{"experts_per_token": 4, "moe_layers": [0, 1, 2, 3, 4, 5, 6, 7, 8, 9, 10, 11], "routed_scale": 1.0, "balance_loss": 0.000175, "init_std_router": 0.0127, "norm": "rmsnorm", "tie_embeddings": "early", "seq_len": 2048, "train_tokens": 347000000}
Below are experts of layer 9 (counted from 0) of a mixture-of-experts language model. Rows are named router (the router's row for the expert) and show model dimensions 288-383. Each number is 128 + 24 x the weight over its row's rms, rounded and kept within 0 to 255. Numbers have three digits each.
Before each expert's rows: a language model's description of what the expert responds to. This comes from a sample of Wikipedia text that the model never trained on.

# expert 3
Description: Biography career words. Nouns and phrases in biographies about roles, honors and teams, such as Society, officer, won the, he was, member of the.
router:123105111122145161113121123138107189144114106109106098134124127158141099132116129121169187157097166101155104120117164104109117130173138144153114190123117123185086144100117156162096140138126164116108158157110142139129114127112121131161135157161098132104159140126118150160149098116120128080

# expert 11
Description: Capitalized place starts. First letter of a proper name after in or of, mostly places and geography like B-ay, D-ardanelles, of S, in B.
router:123115132119147172115133105100074155112113133120153085121125174119072063112106145102121127166130109113146103122108164137104148071126145147128169127124144166119105111107130137149136137113093169127129165126133107095137108112096106080115109110136101122140125138149110115157121095126140109146

# expert 14
Description: Asian and transliterated names. Pieces of romanized Chinese, Indian, Japanese, Turkic and other non-European names and words, such as Ts|im, Ch|ing, Py|ar, Kh.
router:182136172139099168146136107152139095156112139090150122132126113132143111121083165121171155118159072132101131169146127121110158118145152113159097125153101135103125131130106094128123061137157156132114071153122114133160107107144147163143115106146149093094152137146113151099115139089122120124

# expert 7
Description: Modifiers after articles. Adjectives and name starts after the or a line dash, especially colour words in bird lists like White-tailed, Red-winged, plus small, new, human.
router:134110144126159103143133126123127147132152087132114131154132162142101129108114122157115143110112139151161140093104174097178129125136115118108102133130119140132141128137103165103161087089191098154163178152142123120110152138105123093143113146088102115129078103107108126147117077174159115141

# expert 15
Description: Year digits and birth. Year continuations after a leading digit in life spans and ranges like (1883–1962), 2005–06, and infobox labels like Born:, (aged.
router:080119113094110115120118163093163113158157074124087133094111121090106171151123098098129133149098155165139113160123113105158115106133155122097110165130122112131130100120118117141140118145120157143119069086092124078131102087156141106060113157121117137149171123070137160119105113140104134134

# expert 5
Description: Line ends and headings. Sentence-final periods, line breaks, section-heading markers like === and ==, and table pipe separators ending rows.
router:117174111171099105098121115103126163146168101145143151106158113094109077109121111099106087107092135134128166151125107158160119140135132121083069116094122163162118135094106142122115138150126126128144128123117129141122150127155172116126117166158132143152106083118149149082125125135138114075

# expert 10
Description: Consonant-cluster word onsets. Initial consonant pieces of uncommon words, Latin taxon names and German or proper names, such as sp, Bl, Sch, H|yl|ophylax, Tol|kien.
router:117087128133110136151118147146168131122137104143124155163121155129087088145113112152116126170146135164100129102091149149113122146117125108124155095151141136121132125223148151143152141082138154117155115140130088096162119111104068126128115162089129142135181121161077109139112131112114113140

# expert 19
Description: Names and titles. Pieces inside proper names and work titles, especially after the, |, or of the: John, Mount, University of, A Woman Called.
router:158163101133101129109112121113083190136131150098116130165118123126132150152137136121125138130098155121148123121122125134145151155148147103156137140139156143143107154155149095121145128117139114130115107141083133158141164078097136124128093097140107151154133168123150135162158111162116136170

# expert 13
Description: Verbs after subjects. Verbs and auxiliaries right after a name or pronoun in narrative, such as was, had, remarried, alleged, plus clause links like , but and , which.
router:126096137157139181073100151144123105090116117123105110134149151135146111148128154144122156158156120151179095111155125134105131138083122159144113126121146084185102170112120165124076165115118138119079159149178131138133143174129110128108138119123179150139142131124163112146146132071155143065

# expert 2
Description: Narrative object nouns, pronouns. Object pronouns and content nouns or verbs ending a phrase in narrative prose, often after in/the/to, e.g. him, them, abilities, buried.
router:135106132157150156139154143075110130113125135169146136146097123132160132144132121129098129154082121107107078165095114135081082128119127149151096141135125083121126131185118111152158175161113107130161160131108141128169176129098170134133134126139115095105171148126137124135178169160153117124

# expert 8
Description: Romance-language name pieces. Word pieces inside French, Italian, Spanish and other European personal names and titles, such as de, G|éraldine, Al|ain, Giovanna.
router:203138146105098129146165134123160135157094138131138138158140130138139106130110108128142119140133122135131123139074122111133112145135122100136180149130162137124125197141137131107180118077117150111109101113171124163156114092117118112102163148170131137147138172163105104108145151114131107134